Experts of a small language model: 11 layers, 48 experts in each of 5 layers.
Below are experts of layer 5 (counted from 0) of a mixture-of-experts language model. Rows are named router (the router's row for the expert), gate (a neuron's input weights, with its number), up (a neuron's input weights, with its number), down (a neuron's output weights, with its number) and show model dimensions 240-287. Each number is 128 + 32 x the weight over its row's rms, rounded and kept within 0 to 255. Numbers have three digits each.
After each expert's rows: "comes after" lists some tokens at least twice as common just before its tokens as in all text. This comes from a sample of Wikipedia text that the model never trained on. Tokens count by the router's weight.

# expert 38
router:076150087158132114150072124103105098163114110155145091104103167158119130075059107103125133124171112093139110139125180123109149194138150115166091
gate0:144186071104160153184130150148167151118176130113175112123141118082089131149077171160112095181082111123079109096064169134100097098126190118129113
up0:139207087124128136155164174135124121103194158163160052146179105071111141133121190133123113132119117163110137141114159161096082095174169151153143
down0:073137081101060175149144107136155159126117214071126120174173149101120127141120165117085125090104205111194145163095125155071156109159180135071096
gate1:073070169100093095123116148144143153127126097109111124123141095129171084144113095123151175181119111161059116121138088125146198157151095119100106
up1:113139145106184147109130072128097101159136117122075194120173087169190191142127120103149108107155074128137107124170086103199104081091130107114211
down1:145124119117141113101087170117117120137096136151110146134112107048141121147138114110183181210155094145165101083117089148167115151144093108108110
gate2:146129186083161095148114165112160143195102088093133089113080091108163103137130130123130153132108135137097081081143198078106126194119169142129120
up2:104127154095168109124135160114118115182137128102082060180174109111119111111100172123146079049168105107108100107100167095181123188091157142108085
down2:105162090076052118110123174128069178149060145101185159125088136105154153154130129097170128170124153106129044142158147106111165143111157093129165
gate3:189164116082133171110146147149155134165056095119174182133068143105118116120154168046102151150132137103086120092192167113131124115075061147172144
up3:111159115160119107154122130148104157145129222103071173156161173106083068118114133116060052153179144130173126172115112142096111125173121130127175
down3:130157114078131152103075132125110136114135151183108142135162141147102083102131176171161103148137167123087129122183165177148056137114080144160159
gate4:148105112157064107141112106118183152065112111157163089117076079124071176164179094123082124116140129113141124125140149095106114176125149105083157
up4:137153118147114136157085145178119156061128133153156103149095143152122125132156117137072055131150136115097127143140101100148160180104121148149183
down4:128157136097112132096115094029189134100162103086121118176110104123180153160149166147149095120119126131084152114169078087150079192129162183131195
gate5:159156070119135152170141101131120175095129118092131145129172139127136128161133134140134127150092145085078170121129155129117095106136169131207107
up5:107076132078116119057108153128176134167159145122116184128057078134177083127123188121139181073124117163137088100144106125130212064070122112052158
down5:140105110089122151151133184107092105075072096108074148051092150140100121139061121099075170123125125089104090071138164101093124144122117140157160
comes after: "\n", "|", " ", " Born", "    ", "="

# expert 34
router:045116172107135098142092098090132130109104180142094102101113180161144128181133076143154223169061148157108177112147088098151161117151172130122152
gate0:142081119153128100161148135134191186132147124140150097095147099124149170086167131128130180160082126133139115117085166112172146080191136105196163
up0:153126135144134159137191098133148071177141104122091137139105140114092091156162115107146131121065129161098184176178124079117116104123118138136153
down0:111100177136141116116067161139151104142115099136120112156142061094137081144096174166139092066134137129082055160151073102155158077107077131163148
gate1:104176096151109155140111177086180166105101138140159177116166160215065130122154120149136150120093164036152114127115178090085116123122117113107112
up1:143088139140139105088122126136153104135123158112122160096100098125103135161105098118132160129116072125067153154153108106148145127120086100102103
down1:134129121114097073157129128130072115191179092145091119178118133093127086115166169137146118145098174121157110113141101151116215157199086139142110
gate2:129156131161124125205090099136127163148111159095187109127136124133107123149121151177129119151102127154141099058160133068163093111189107174110129
up2:164148145155071151165157135167145121113082169155167118135159137144153151155085086107099137122134062142083144153061137118152110119158075109117123
down2:131137107160090124137124168153151104157121095178101090151122145102119113077112167131110142086147112100126158130155175158095146096174131142141124
gate3:137160114136149109077140135100079127067086122051134181038114139140113139149172110113120189190087124129111059226172075115083116160113156126137118
up3:115134148130148046110169126142120113052093133069126188084107134128101132097144093112107210185097156161115067209172073124105150139122125117116141
down3:096158119149128175141129145127125061172074148157101110146055076058151103108063153157141108128132113133168092221160148147106094089129116138106134
gate4:107125141151164147099078099157176115110142085130134102160118067138173173118127149084133058112159059123159087071117123098154154131164206166108088
up4:114112127165153151102093150135166142103127114104114147176128098147100226069114149113149103101166120133113107078141111094157150121171230133132050
down4:125077132116142086082089091112075216138113053133185064121117134129138122147145159134096098114183122187103136156123129151120091147085068203162109
gate5:117101150148104103151080040141188182115158145120088114140120132086094147133176082114087154121115096152114147178152155161120159140120169150120054
up5:107118123111143114021186158113081090120109139108028167129136131155067117140116107110125080135079140133108100132187091092078108071099060087209161
down5:165092163141145098096137166142112080157163154203180119129119075022187120109183088078176120127149115113147056097092050019118136136060073187106155
comes after: " |", "|", " 3", " 1", " 6", " 17"

# expert 45
router:189110143163124123158109182084098144163099094104106125114118133146129154159135133086105091125120136071145135108105156105149118216093112129098122
gate0:139041118175153124150147092141151119163169108063120094117109144158193076142130090172117185126075108107174125107205103093125176128179081131139133
up0:116135035117109115139161051093118187188106133109148134110113081112139105122096143110079119094048156078095098115110104155141137189173072152126117
down0:114112124129051184120128089157152162131101131134146116110144133190096158109132148121114133217120087121131173105160134048085126054113146140150066
gate1:095139106101108155161194110150118127145153069169117150124188157158121077164128131110088123157165155103128121128101127137155117149120115135097100
up1:127095146134132199074118106173145123112122213202120147147093170110223157125171111184184143137139136119135090175073112125156100174137097095135170
down1:107120165145118170090093111093083131128142153129120070091103089132117130150121135116164145141168142181085091159168127146165139141173095102209126
gate2:098095075139125094152119135112138139114174101116165094116114119129167124173140139104185138100135133105138151097207110062150157137115155129082088
up2:132148115115106147161184135122077148101077161157122117088147155121087093055121131135141100159163122131118098104123074164107173110133072115175115
down2:133132118149112065172164134132143208190192113103079171064150105170132137147132153100094136158159167151101156131181144150201123141152124100131089
gate3:118115098158172143057057131137128148094136122129105149167119090090157164137148145107177154151145123113154150130189114170074119099126125152139224
up3:122128080070085081091230111074142107135155087100083137145153176137116101091174139122147077154130164121102163143096087107111165092116151179115128
down3:134118123075127136101053114121120126041107075171132167130089161123146111154158091167119097145130111086143161094069185114129112146071113134157105
gate4:098115146099121162117115174093101185203120071145070086019139092106152167167118084114102092134146056029146153154085143170091116153127146086176150
up4:183111126160163102162104090137119124116161113121110104132162109141158082160133133140109132090156118157157185119141108163144138092050075095110145
down4:140133066105102080126109121153123159138143150074186151079123133191091217157041143065099125117192098116083099085178136141084109131154139164163099
gate5:216110091153157135079133121108122113094122163095117153075146141171098102071156215087124103078099133081133117139126108105159094179082135119206118
up5:110128088133148138092080148106127105133115127146144213108145124164133111107087176100143124054119159106154153159118137101124110143101095108173142
down5:125179148104081154129134164162110151087104148172129105133103105094117096046079133080136177127130114111132096133126127102141131151174156114148120
comes after: "'", "s", " his", " had", " has", " with"

# expert 8
router:148096098179148098130106099165141137144080139106159063092118158154127169173152076118171212207101122069156114114093129103137170179163141086113139
gate0:101167139126129105101096143064094120155063094102089137100160110156147128163093068133112192148113138103102115109172132127102167178105130064135145
up0:163129183132148082167124106109072139153161102100154124101126131138077103106200151118131127085137128182139100114174117109146158098148101101109128
down0:123118168128148141085165166160115129155073100129133143141140172126125131150142137124107143087151108125146129179136043142132119065132104136091116
gate1:137178135188164144091125116164093139163143125108179138072127091089145169200145167151194155099125140045090110116122182197112111170160159113169150
up1:127165134173185116051198118163096144160118141116145177118119081125112113151141201176139116131163150047107155124155140240110124141152179105137137
down1:109103131109105057162108101153130127149139129145124103109187137115147059138122169098137056065088112156074131095160158094044169067161108089157113
gate2:181167139139166096149135153108086146115094144106121074137127090133178111100130097175077105108120102098123179191117082182139123156121127109084128
up2:178163143095167046149154220160129156127052145138113100117109126080181159080175114120103089150154099114168176134158052175138119143165107142090160
down2:145127168161129115164163068064118152148102117087158149157132145166155202101168073084094140140138145101150162096120119134082107107189142058152087
gate3:161095038151125115132144132127113187185165111116134165076103154119115093086108148124117100116124095153102137102130103125173117132137096103077152
up3:183149163097145139092135120166112077071136167129133135135125095163167077164166169160115117111117154115206118157150079089096128089141115117146104
down3:130129125127078128101136160182148113141105088135147153113138137175112054119073154177131140083142114081162108194149115147143133115109117159099130
gate4:159079055161139143166173165145163115180144130160136154188133091200071174166095112153143162088176122159097151116107171173101139155171115126120128
up4:230131097118122126166146174118154134119114156163160122223111065177082145112083115158150150077148131209127112111124120133120117115118139127163176
down4:067066132090092131124087147182130177179100094158112167206180093121134168104137132085120133141137103074159141095112182139086083172147135064159165
gate5:203113114122136111123148140111132119190101097173111124155140126111107138117100107105153173108145127084159109106195201118101136079120104143115119
up5:131186093157135142121145121140131154137178133165124199182147158157187142110133142195194114136127147152106072077108122096185129108144113116049113
down5:147166179160133114111128147162081077057123167174131119151141127084121085149146160132154099129131130119135123083164111167125095111119072021155131
comes after: " |", "-", "|", ":", " at", " /"

# expert 9
router:103194034128147162094173160096087123118136128065122193125141178108126115135202163144141121139129141133166129144153104120125116112200144167112131
gate0:157112099152121134149140131084115171164134125138103126095158166110106122169105116094113137111119126120120169143161060101158155135125135124122104
up0:092176173136155105105180157101106129084193120117105126158118176094131147085121182107203157113138144136111100131132175113067143150209160184170113
down0:212136069122177114091129118131159110120161102104169200141163105128157135134099098115077137166140137173156088206098131085189126094104161125158053
gate1:139101121168169141088076134127144135107105141120129124116103122143155107112115136127154154145128093078111123174154158085112087107125151105109140
up1:155154094105104112179172219124045142145131083091180111144065195157112078126121105116123143186114155142133134162182089161171099105161088162115163
down1:126119113157102127108097146112145116166153137150171084075136086118133179086146067130102164080130105129141166093100111082079089126136159100132086
gate2:099221102165123087132125207139111114121135119111094127176142155067074101125178155090116185141162153144116055095158111113138137151183160173138137
up2:114071140143125160121152121110158166133082135133122120097117125168141209098104075189101106141098096140096154120094130128139116110089147104195127
down2:160042105138174142150127182157165139149166166119148140091134110128105086129152091110110106143104132120134135146058115117109067082070143084096088
gate3:144142137132125137148137123121041086129090131134141105120143132120148161132109159118149130129130089152131106115134178143142142122066118206127178
up3:139107114149094145104159138141117128100104188104161134173161129084193184132166154091017122126116115113140146103124127172148114109109119119154167
down3:094127144075133090122052157133169179185174104140152150098125129180050114071130116171125157170205070123104118116090164141094074144150162160118124
gate4:142160120160145119164124201104163104142155144165184180189145147127184137095174156138084121222159142162173161126153146131156133139152141148118145
up4:163086127077104140105112116125093188122123127117107054120115123084120135108108142100138144070111147110099109101112057120122118106090147131136153
down4:101137117220126164115067125064161126117130204158141139093148127121134158082148054110199113088118108127085146154134117077130186127104153086126093
gate5:149101046134127126129122099140086104165122145116079123135150147126125191082104142099101157091148137101105125127178106140126134147111094105083100
up5:111104139143145162120135114115152157112160118146049040090130102140093087139109162113187107070129090170148114142156142123134085092129185115124164
down5:098056116118176140118107137118086171170151156172138119140155129110112147120131060118077132114105079083134065097060117121085121163097079123103100
comes after: " the", " a", " his", " The", " their", " her"

# expert 27
router:077117151138105134123158155130118166166111105128199156139173169112115112134102152124115121093142158123156114133121085123197072163079161164133115
gate0:050118083209156074184133113126121173083188126104208124114171133130063172135088158142117124104116128058114128124137166135090130132181094151149060
up0:151150188092140168115072100135115121089145135108075111101082110168161109081142111119119114155135172170128155107147107169130075192110138076108125
down0:067140088092126130138105126127066122116100101111164073064139155071168154075128082064117148179102126085133081131129171142100156128094154107212174
gate1:177119114116150135122133136100148162108095139112129193103089144164099126119139157137140128162060122126080125118200167147127120191143141165172102
up1:107129155129116134132113125113107097141132133144160077110243113122146166132146123121100163103187116107215135130092102118150171146119102056168140
down1:167120132163122079133074195076151105140111157111112128187172129172128054108097140132189116124101138094149184131117100173159103084110143081092103
gate2:131139079120147094113141103086169115140142120117075163110164146148114121154129166139168106069124163106163151154074169135135119091096145117143124
up2:077146178151086160141054105120103143067104134164093150179091099146092133130168141143095157140139113142110121148132128105163131133155121163144115
down2:145103125101135109156126124103195169060122095126105080123163129136120153140085139163113122134131139143098120078130118172099111110134107140173053
gate3:158175159119106143120088183134110146136113139127122118132137098114143149106141186130170172135117133101124137162114161109161155133129124145108129
up3:136183161154130146131147185124141095110108161156156106093121155096153125125154132138118170123080132129148178164144149132148124145163116111132115
down3:154148098101118096100175136153155142109147148176127124060064153143142160108168135094112054149146134170169126142156103158061112112152152139065124
gate4:112116121161132138084130134120176170185171129184173115180114115154089115118133103131093117123098158136131096111103066131076092116136174139116147
up4:135115144163138138137182117118127100102111151112133129144140127150154147145081107164169117090128097095165096112128091093140168089102135138146142
down4:159136147104129156054091136162116121106142081060103088179150131095134118169122158155090142145142141109198115190111196154064167130166057147079105
gate5:117113113151165141172140105142196124133158177169132180146092146211146093093154096162135168160123149105143132132141141113141068070135160103139170
up5:139120094034127141172080094159121092055127169109157090175140150168088136113148103171118040186144190130082134147126081150160118159129105143106131
down5:087107124148070121082138110128142127134128126131100181158113119116085109108190067201123115098138103147149090205166141190141109086075148129096151
comes after: " as", " a", " and", " A", " for", " with"

# expert 40
router:142159155101144090101097135152071085102098128161106181141098111136135156147152155111128115192113135101126139131098100090132143140167160141093136
gate0:096114145130145118139104116171112098109098148112111119158068155098130136116112101138125136175102115096197130111101113131147076156146131049163153
up0:100122155122142125116115112155087087126146143094162166137128148067095086112132111106114101124126118155166082130157171156102137044126105134162125
down0:116099161117125134130155136103079109205116110081098111084122156108083175139119150153147124093160119180114157109132140169110142125093093142150118
gate1:160126154089108115165110198193153056136138117092178150128077078104172105152119098084150121128160122106218142165106098158139198135089185102110137
up1:197111143068106116170134177135143111085138108085186095147104121181159089148112102115147155123133144127189123128101132143097150122120147126064108
down1:131140145178103144102139077126170148116111092136137212162111131089151127155176164127093133135111150156154110068133109104139149127119145109144197
gate2:114141133079146070136145143152135134166178073142165101160100126097132143071155167181148143179124116125151124107139141086207083120154117154109160
up2:176097114133140100184178084113147140185136121109101123156123122128130100154101111148098107094098131162097099129153115164081128148145135131102106
down2:091126096134075122172154143077165156121139159129186167164152130113205142098137162119130126122102126190082155084166151108092171101138158101093147
gate3:171147148163105083154082062102177152149096157202114168097188153115091191122133128144046080096145097079126123152037154124156099130144181116147130
up3:084083128132127107185157123119120118111152139132077081138085152104117161174118149163131147152176122147180144130156112114105099160128059158135137
down3:110133107100135162130131090134137149098143105113152185098088148128146139044118196122101094076186182134146092105096072069075081114116198145126152
gate4:112175122156133080130138169099153124115118165174156169093110148131119106135146119184128119124101100130154130079168090098147157123196084105091135
up4:143144118131133055062089084123131140089175114136123154138098140097153153143161034138166137160032121140164135109151115168136121061186120059130145
down4:111123127111114125098174147139161136086094086150179066107149138156183115146146127139139125145143125172109055160099122095171214121138106090164153
gate5:149098087143108144107146085139094150148045090083065164115178118152095092141103188144067170129158126132155102114123130112064119123097179092148111
up5:149124167103141115088085182110190101068219145142177115173089094133099128185121071129188095175094131176118066153158148110167137127132104163085133
down5:169114137150124124121149102101113075142166144164164110145141098094170139142152087091154106151076135118102125114154108152162098122159113120148107
comes after: " |", " =", " 0", " —", ";", " 6"

# expert 2
router:134169117172134130108128104141127120088109182064078147111146160129059081187159151130157179124109112117125083119138123153086106133162137123139082
gate0:134098100141154105104093135112106109147128133201173113182127127050128191156143042117120170080114135136075159155128153074147081088113116156126166
up0:087145135165133180079111115114171145136085098082134125108159123192133163120132149144151153149121123152140138125119096179097164133137140157129147
down0:088180157138123129124086159155093153124093104096103154181079089137105131179103185078177160142127110113095093149121122255121132054210133120175116
gate1:147183158141149117100066187097156166139149116158114137084158146166099147063108142166113199125136132098113139114145173128161166089191140084098113
up1:124121136161118255095108071135129137096141065084145116066088119152181146225147077130102123087122158128163173084093036084066163083153117046139142
down1:117094115087113136105168127129157190185158126159166118183096102230094137145158160126135106133134131181170175128122124108062122156144131106180121
gate2:062192106099097118121061170121156121130146166121142136112165120124151136134098171104125086104128148150089098150168108092104115063137134103154135
up2:129076169140116067148158119160091116117135145127157120062123106153096143169113094088105150090144133099102136120043105108118146154123137104080202
down2:089135167120115140187152171167087139184135156150126107046134142121127132163130107073137118150126085096137176114068169166170106162102155081082181
gate3:176168099143119113153071092160147085123169160155153110127080150187142135124157124120129149129114152154175169131139078116113155153148179071108190
up3:163111128091150104103080079138117076087134161144147113136100118214172181111185139074105129112102150147136153163152121143124181161120156081124226
down3:150150141163151154092176158100149169084111085141152166170103152105112111109151121136084162130164126099122129068089148157154099103173129131149148
gate4:109222123154158128092068130141142145153127141140147187061123113081107173071074156128137117139107149040104179148121158080066142186114177137125140
up4:080170152171113112107130121112157145186140119152185155112118055159117120052078120119172182124125125113067123121153105086121199165076103086076108
down4:046168110155123107139088124164126135109091110115111121127159125132142148124145176122088067080095143172112134162112085099067127049082144162037130
gate5:127106094108113163127144165073135109085102171089130146124046115161154122154078186163097169095137132119153105104137100150162186140118163066139151
up5:129060097126141122072112172109131136121144127131167162123168100096090107120092134124087150071107150185084149136132083147166091083163159104089088
down5:139110123119103116094142153114076134179180140172134131128128094084140104105123125126089139106095142126153145172162068136148146130143096165127137
comes after: " the", " a", " The", "The", " his", " an"

# expert 46
router:125172124176123177102094143123173135114141156101086081152195100177058109178109121129193122112106156143125126105180111128142109130209181089158071
gate0:094116148094138104106095129207125140122078131154173141142169095141112142112130157122137118202138152105135091164147167123119107099118091135160117
up0:089173128128145129117158093123166155117136123130137135143098156122145161125167176147127114153143154097116123131225178115116096098134108090150111
down0:134133088107096110109109209066135121080065138124116076132115126157101189125149146130110155134125212135119104090174126114151073091050154110179151
gate1:154149117132162179149149140125141147078105110172161111108222164155104183103173091120119143131114148117171137184089142142151188050179174135157140
up1:061126100148083157076146121173123035139074119104105153100177127078117161200148167190122168153151147143160102104111143132123146135152106139116185
down1:116098061101095185106162068092183091083156094106136132064143143149148111127146166152130103093106117133156177141157147150178084144164096145110135
gate2:136153150085144143172119152205117086138094141119139135142120136127081128134160084136069118091131170088136125154118159140058093154181110127138128
up2:119086160126114176147152109058155178143124126142138089129172179128202141095111113097191127204158110120121126144092151084105194135069116060138208
down2:121158126156149142117140083117104144171154115122079107101120153152147196149177108121118108119206134135101124124086097179085109123107124134100141
gate3:139156135147127160117133141124130132183142159155128142144132121129132144181143064161221134120156136162153154183168099094127176160177165107176101
up3:096135107179099125185134025164148193115146104168105113128166164068158102154122075162130119058130092102161185142129124139148123175132086119076101
down3:132128114117129158100176114174134118163142132060096095153113162133130098190157207167093118157173114092120154117192170173138049078076111119136164
gate4:140120104153120160105103117142110146108075188136115155129101129111125091168147149232143189184070102121109125137153125145223191082114108110137099
up4:117137091116113186197145125179107092117110148127101135152158121112122121145108086159148134207078095109105100146136112136189169166141096139159148
down4:156159101084062068148135108145107135154102159114098075151110059171125142141157104140101077100172113186136151117199187123073158039171130087064091
gate5:155162162143146131137185159156149147186184137142097146113103161078153148163110127108143156088120180107141102108136097093081086149149145126234135
up5:222170142148121168147191171106127172152124105130112093140095125094119116140097087121113139148149173105153115105145107168117101129132138122167118
down5:168163173144114120112141140116181107154131151113105117069163096122074184128111085088149117143123154070128118108044104150157154129136122127179102
comes after: "-", " the", "\n", " is", "==", " in"

# expert 47
router:151139112117160168119124072156156090141071226138130159100164099140063092148163146137145143181147108082112152108075108115135129157107128148121113
gate0:133131087151195172161122145085091151152108179106182136165072102102119153104143127133110178135143097124119112136126120150137141153108111155112137
up0:121100154127118148096184117161149134139163070194109188133146209116184068154058136093141109158125142136115193125099149174168097103160167131151082
down0:133093164146170068073108183124096117100068115128169137105133153136073166135191142113141172133124094148142191109143105132120154156120094138113092
gate1:116056170130139190128130106092080058159095150101095161098177117144073134119125130147115162126114163187113157124147182127110176130141124097132119
up1:114064117071143141085132118089134081144117192097084171109139083151104140186132108144112115086144159152082177117094135135099186111113115124113106
down1:099165129150137102171098145109160160082185145155128182147069111142149135114080100137140162082118187103169128186147138103105086169102179128107086
gate2:151158055093121176135124115115175117118113090151062129120112095150124138116109174089121016135123116110091157124031135143111125139117124073157157
up2:142135097120149151133088121104155130109092136160085099134120135171066161154109130140132074096103124177117135191120066146142113077104146095141157
down2:154143175173106132117124116082120145205183139145143168095078115157157177159083138056141099109165083103135082054182101176104129144153120127139087
gate3:142161174137098112093118119090129097099097108111100158071097099107133065104189174153124095173101143146117112105151095119083147120122135113117144
up3:241066129124100104181129168157147116073146147170126134150126125154131086116126159078096169204134065137113126104125122176139070189147165145130150
down3:185142110100134147091143085162077146105132141127114090119148093133095123085167157147190165112110136152186133157111112097055121165109107100081131
gate4:123095114093118155143112167104169111179089156143068054091170114177106082140127139099117115101142125149142154093126130168101095104056080148237152
up4:176151100149127159093105090132123147141060127098144194150093149088154178167116117099136083134082128126161151089140140126097122108115054128106139
down4:101189129127154096155129152105104125155146155126102147142149120136076153114116184112139173104173083139130125118146164120080113190139162104121127
gate5:114178185163112142117143177139111105115173109128092079098136086089097162089181109133076112149102172139121110088082078143150071156147129133107133
up5:143176165157102169127120182155119180158170107130095086089151086124120117024179144117102130121138169116145104119119108180125177114148162116072159
down5:155102208163111146198140155117110155115114121109088167095108171107098101153095102120083117104051137115100145116120112139106098098147092123094118
comes after: " of", " in", " the", ",", " by", " and"

# expert 6
router:088108179086143090102128118084035086085088079132134106112149131104093070133088115117124151094112127193155120125101196128123109146108135160060119
gate0:120161106089118117155085050088105085131131154117117151101170110121118120100094157160095145074100113096142112109156127131103128153129142138124129
up0:165169108122097148152097095139115089146131190105103131126180139142112143077095160101091162052109123095188116124133112118172104139149181104118126
down0:109161122128132095175125136162140140152147142148126155129140128166178109141114136149061175121141115142060101096120079062135183170114109088136179
gate1:107148096083112112074082116082141132133153131113168094135142078155096146153113142135152127188059155126090073124161091130144118132112163106157073
up1:162095165127137163171069100123112061124153137166137089078106117135157094160089099101130122115117108183133128102115165136171185085137128127154136
down1:125124123183123135157089101129154165141121151149172141137130094129126144110112117130106133179165157107146172181099096122125165125186114134166167
gate2:151163160148148099078122118141127085140137094173104083120082117111125160139179118150133027143136148082191173154123154109160127178115173134137138
up2:114144123124108114133142103141153141095105104141095121146099118149078118083122126134126138175106143110111107176103153118140188158132111142115177
down2:134100113219116091072116130127132118110114099106153106130157104070149108147177172122117121118134113118083161178113151109138136120151105100146072
gate3:134119135106115159033125088161114140156134136093165172115158066103153103171141109087104154158122129147162099156015124123127111148089174130128148
up3:111151140104147151093155137136140104169145143109146140161115172128156133114129151138129103112132108101131130101148120135091151091158179134195085
down3:100132150137152115180114123149127144154166129116149156214054115163170182094133120131156123164114158121157114115118105131085150131115152106067109
gate4:136116123156138137106090128126133114122113125137078105110139126117135132113176049160171138133101137112133157087094129194138101133063143166155119
up4:121041139147123135141112138157160113120119110129110148134124099130147110157169023110105186116137094146063150061136129134167124139089138099079133
down4:140109129094105169193109174116115149174193142108155167142119105114135117083121154089148164178117178135117098029146140171158108127121116147157179
gate5:169158108094178080141156091069096122120093114107147234098113093164100133080142192146122097153071156143119074102187104110143153098094152137140110
up5:139114134101137136126186106108131145124079110140165168109083111164071156070115185126111147123077144168132098136102097129187107089108188141142119
down5:153132175101144119154119069206145130137147152090079166086111110054129147151128046130077114126133117094139113162145105076093116221086179144119072
comes after: "|", " |", " was", " is", " has", " It"

# expert 23
router:171148147170117159145134120117119166070158105151166104127096140103149147114072119160099117131165094200078165139119118158143107157101105128156159
gate0:124147129122128095097108174134115073118075181102104147124177116122099081101128173094142126131159056138204159162136117076179104133183146104138160
up0:153145168154157099155156094174155142128122128086169148153071101132099056172104098139113125179129053188061090207208146170142145082086193081075138
down0:147174112071106154146129126128140127118135160084093106213171170170086149161157155141097142124091126147138130119096155047151157123096122157178112
gate1:089134137098161087160047148138150126143170096083126143086157120151122149198116090176200195179094136106137203160076135177147134109145212165126170
up1:123173122149083175103127143137117115123131169197080126135136134102123061084155121112036029095117109170105021134198106085124121182130119134161108
down1:087099139118140147113100135201159106162177140160115111124135138104150067147130159141179091118133110159090130111078101093045114138154147091143116
gate2:100181177146142138115171106147101100109143111149153152153098126167143088118150140155121180111076119173166173115165109086190121085128216118117160
up2:147182101126136086139062112132134143147111102134161204140144137098181150141113148200141142147124111152097134127182090100113117062145125120100138
down2:136142132121184136110154078124088075092139193109123096096130135047150120107121096135109102131157121184130075070153093172149129156110082142155100
gate3:162148127146096137118133155102161102105168127127116118075125134133138119116133108079123113174104121151194139104146114162108123154092195134092094
up3:141172140094167203128135096120110156152107120135084113154169140093130156132203146096116183107133167135097135162103110135127127151161117139201106
down3:143203151074135168116170116129120162109130081116138167091117138099113114132181095165142092126149143138135155171206169166150098067057187118091166
gate4:120098130110119119163122171120188081124200151093117121146144147137121151114194124135130172187125111132155107097097147057134138090182126163088146
up4:109084100116104141160111143139114071136176183111122103131138089147118162129166195160162104156103121134089136126092096074088110149162100086091115
down4:173127135062159055120096155168195133210101145099143148097125110142140146149112098128086124161125168088126119064194175111157154151119141084101178
gate5:167100104145141124152098135061136159128064166135166107064175107099121173118116096111125191144072156154154125102147106099064122072151166087102164
up5:117098082162158140083134115124133113108072154156092139149124115074067135085109162145125136114082122135119156140187106118057123121134102129125071
down5:118124150096152099124128130135088108089105109161118088089142120107146117113137076132115122108076176130097132126159160150134137172128024118110100
comes after: " of", " in", " on", " for", " to", " at"

# expert 12
router:145176178097135128125087161166139142129111099121135062138128156167116076087142065096140156150133150064148091116125108178148155168117100155112127
gate0:183099166105083100116090107135134086168153180132141144145131138138136169105105062108080169105130115093130161188123130088130127121103140095139128
up0:152077173060104128136116116189091120176168114149163159109144117173115102143092127075069165068124126086146157123092126161135132148129161128180166
down0:060042104152122159174181161097153125170120168152148105114127120136140092156098110153112141078107176120166122100116169134065088124214100137121092
gate1:118116133087054184082157190118115087079065127134102100071130159097152116193132073121127114153131144106176036127116081094071142144174132155198159
up1:175100098174190121109125098160135165169181099107170117171106104139100137046148156125148117139128103098164158133147159161127063131077109128097124
down1:122175150117132124109166162144078092108121150096144107105212121102114120159115204111191143148134198155129087086164151092123199110149146142097118
gate2:110135136165138163162148184092127120145110147121168092115183148219180129105153164137142140158079181080138134167137175092123099171122145085148191
up2:088120128127134144169094148053107092124100106127138097082134111144133101080135175143126170158102197105108106104109082104116065039133195098100156
down2:155105129117154169142116102101081057148147127105146099124125143100067122167133125114143133115116103135141172074106094106118125153094111085130103
gate3:036123099129158146133104035182144097161105084094101127121147071109135125128149126135107105097126130157128109214088130106082130148151120116049085
up3:165133143178108126104177148087088178103195191167160132141091148120125155138095162151116194143105127149161173057152160138172052134185128102164162
down3:170162217150104141180138145126132134123110147096077092148105133222102110135087138102160185129121108062061126148103180099112113098031142095090103
gate4:170133070086126115197156102148118127162131138155117084132170070105080124106141104114085097098172128137114176119139109109120128157205141100089134
up4:095094174166154113138118137085199165181128137127155140126122161095133161121097100133085169061089156086131071138095134135169157090107160133131069
down4:120194182168138152091125134070119163181141121104124172046175095125107157113095117107144149080114175148118090165164160137166056093084123164152138
gate5:116123121070139156173187070113091160079107137094076166098096218099100136124121149137135174110149152122103079128133104175078157160098106166166125
up5:124109127115104083152094152124114052160098132178158091141167073177154106144107119081111070145135128135079152090099182110156109107162128167154114
down5:133147043084180117061087093162126140123105102130089105138112169181093153116130134120112172165091095110163110162123134109115136074116161107150175
comes after: "-", " \"", " (", " ", "|", ":"